Weights of a small mixture-of-experts language model, trained from scratch on English Wikipedia.
Size: 11 layers, width 256, vocabulary 2048, 84.4M parameters.
Experts: 224 tanh GELU neurons an expert, a sigmoid router.
Below are experts of layer 5 (counted from 0) of a mixture-of-experts language model. Rows are named router (the router's row for the expert), up (a neuron's input weights, with its number) and show model dimensions 0-127. Each number is 200 + 20 x the weight over its row's rms, rounded and kept within 0 to 999.
After each expert's rows: "comes after" lists some tokens at least twice as common just before its tokens as in all text. This comes from a sample of Wikipedia text that the model never trained on. Tokens count by the router's weight.

# expert 6
router,208,207,212,221,213,222,216,207,219,144,229,214,203,206,203,195,152,239,181,197,198,185,207,193,196,194,205,222,207,179,193,188,192,215,176,223,183,168,204,175,181,176,190,204,234,160,216,195,197,162,155,227,224,228,193,195,189,210,197,229,221,174,203,190,208,220,235,174,210,158,196,236,192,205,188,179,205,225,160,226,156,192,190,197,231,219,197,196,185,200,215,199,236,190,182,218,200,177,178,187,181,201,214,185,255,206,189,213,180,188,165,178,192,196,170,206,198,195,189,231,211,229,187,200,208,176,229,202
up0,211,192,199,252,217,168,170,178,237,212,212,261,223,183,187,202,208,198,218,199,220,222,231,189,225,229,188,196,177,196,195,207,210,179,198,169,226,212,155,221,213,178,204,187,201,182,172,207,216,209,167,219,210,211,182,197,181,175,173,224,178,219,199,202,188,176,182,183,192,179,222,189,219,210,185,170,163,213,168,250,193,147,193,214,227,221,187,191,177,216,197,211,139,217,211,184,186,178,242,198,208,174,209,168,226,179,186,217,180,215,188,204,201,223,195,236,174,224,218,198,184,204,205,209,187,194,220,257
comes after: ".", "2", "5", "%", " (", "1"

# expert 53
router,203,214,221,240,201,233,197,206,192,164,219,202,193,201,192,223,222,230,182,197,215,183,191,197,240,170,167,237,161,145,184,188,178,192,173,225,175,166,174,165,200,206,198,229,215,210,219,200,215,180,200,215,237,213,188,230,159,209,205,234,216,203,203,197,205,199,210,223,195,158,194,186,205,180,181,185,200,203,182,218,185,211,197,211,200,202,164,184,179,229,210,185,181,157,196,206,238,184,181,173,165,214,210,175,230,227,185,219,180,218,171,205,215,181,173,185,179,203,219,198,226,230,189,234,156,219,188,217
up0,217,213,201,240,191,213,202,217,215,201,216,195,216,183,215,206,216,179,181,200,211,207,206,171,185,201,216,194,165,229,213,196,182,200,171,176,211,204,151,217,194,198,178,197,197,194,218,227,219,215,186,213,218,195,213,214,184,170,222,206,201,179,182,202,188,173,189,176,217,236,216,160,209,205,214,166,195,209,235,191,177,194,219,230,185,191,223,220,175,219,227,181,212,185,200,217,180,207,193,230,203,215,222,200,196,239,188,180,188,217,192,179,231,216,208,216,221,229,221,173,222,181,222,202,182,202,177,200
comes after: ",", "s", "\"", "es", " However", "ia"

# expert 49
router,214,221,205,228,215,192,194,198,211,177,216,227,233,185,199,203,189,234,197,193,213,152,214,193,200,202,184,220,196,154,182,215,226,218,205,233,190,151,188,165,176,234,217,219,215,203,188,166,226,190,179,204,229,212,208,212,189,218,184,239,191,178,207,180,177,211,198,186,192,214,192,199,185,223,252,220,171,236,189,208,177,183,172,203,217,207,177,217,259,213,198,186,206,158,194,211,202,202,168,200,191,200,195,217,214,197,178,218,192,205,189,198,190,158,188,161,184,172,191,183,199,217,183,209,192,183,184,216
up0,191,226,192,187,215,205,196,186,205,167,191,209,214,208,206,177,184,188,176,202,175,186,173,233,201,195,186,194,231,172,201,161,193,208,203,226,240,209,224,188,171,222,203,237,239,194,183,206,180,197,233,188,173,189,236,231,215,196,227,243,195,181,196,195,169,202,199,175,201,161,192,194,219,203,249,219,189,236,189,212,189,204,183,197,222,165,214,181,221,227,159,177,200,216,179,160,184,207,219,201,225,157,192,158,182,207,203,189,195,215,221,183,183,181,218,192,211,219,197,222,221,231,203,182,223,190,175,190
comes after: " |", " in", " (", ",", ":", " on"

# expert 24
router,204,218,208,190,218,206,177,178,200,210,205,194,195,165,174,234,198,224,189,207,217,194,193,166,234,181,173,212,202,174,176,206,196,219,192,234,159,188,198,160,186,210,189,212,202,203,203,201,187,155,165,190,236,255,196,232,215,245,191,230,197,183,228,186,189,199,234,197,233,181,163,201,185,188,189,175,173,223,188,213,199,196,196,207,247,199,178,209,211,216,214,172,194,184,183,219,212,184,171,204,191,189,207,218,180,201,212,208,175,213,184,190,237,231,204,216,184,201,214,218,233,215,194,221,149,216,208,211
up0,202,217,224,219,228,238,180,177,182,209,204,218,178,169,247,202,224,208,168,199,225,186,206,231,192,188,182,182,175,210,222,222,159,195,200,204,166,202,212,216,196,191,228,211,215,206,157,203,209,224,177,178,218,190,185,209,222,200,194,180,188,203,182,180,224,185,200,169,236,171,217,212,183,182,200,220,157,183,216,239,212,204,229,174,152,201,201,179,219,208,184,184,215,213,157,196,231,211,150,215,181,225,194,175,195,194,164,198,160,226,224,193,216,226,167,220,197,215,238,222,172,210,180,208,197,184,192,188
comes after: ",", "s", " and", " List", " well", "es"

# expert 5
router,192,216,216,161,214,215,156,184,222,203,189,216,210,208,222,229,187,218,171,194,209,196,231,201,206,173,208,195,205,182,188,207,192,202,171,209,185,189,205,167,196,174,179,209,181,214,186,195,215,190,183,225,216,202,204,239,189,198,196,183,209,174,212,211,191,178,173,180,212,210,199,220,176,221,212,221,207,197,177,188,167,188,171,196,208,215,199,214,220,234,194,159,203,154,254,215,195,191,183,183,175,219,200,204,193,201,158,226,193,202,158,198,179,171,199,243,202,204,205,255,230,225,193,209,188,149,178,212
up0,197,162,169,148,169,196,207,207,195,241,194,201,231,215,229,200,206,220,202,152,213,189,220,180,181,211,169,188,222,247,228,201,197,192,187,233,189,220,219,187,160,185,197,209,179,179,210,199,167,210,207,218,175,235,201,194,169,200,218,219,195,223,197,170,231,209,219,183,129,195,208,207,171,189,179,168,203,190,206,216,194,154,179,214,215,199,203,219,166,188,165,154,201,174,207,185,170,204,213,209,207,203,189,219,194,194,220,218,187,172,222,168,215,177,186,208,211,173,223,215,253,186,221,217,165,198,188,202
comes after: " ", " de", "o", " E", " La", "i"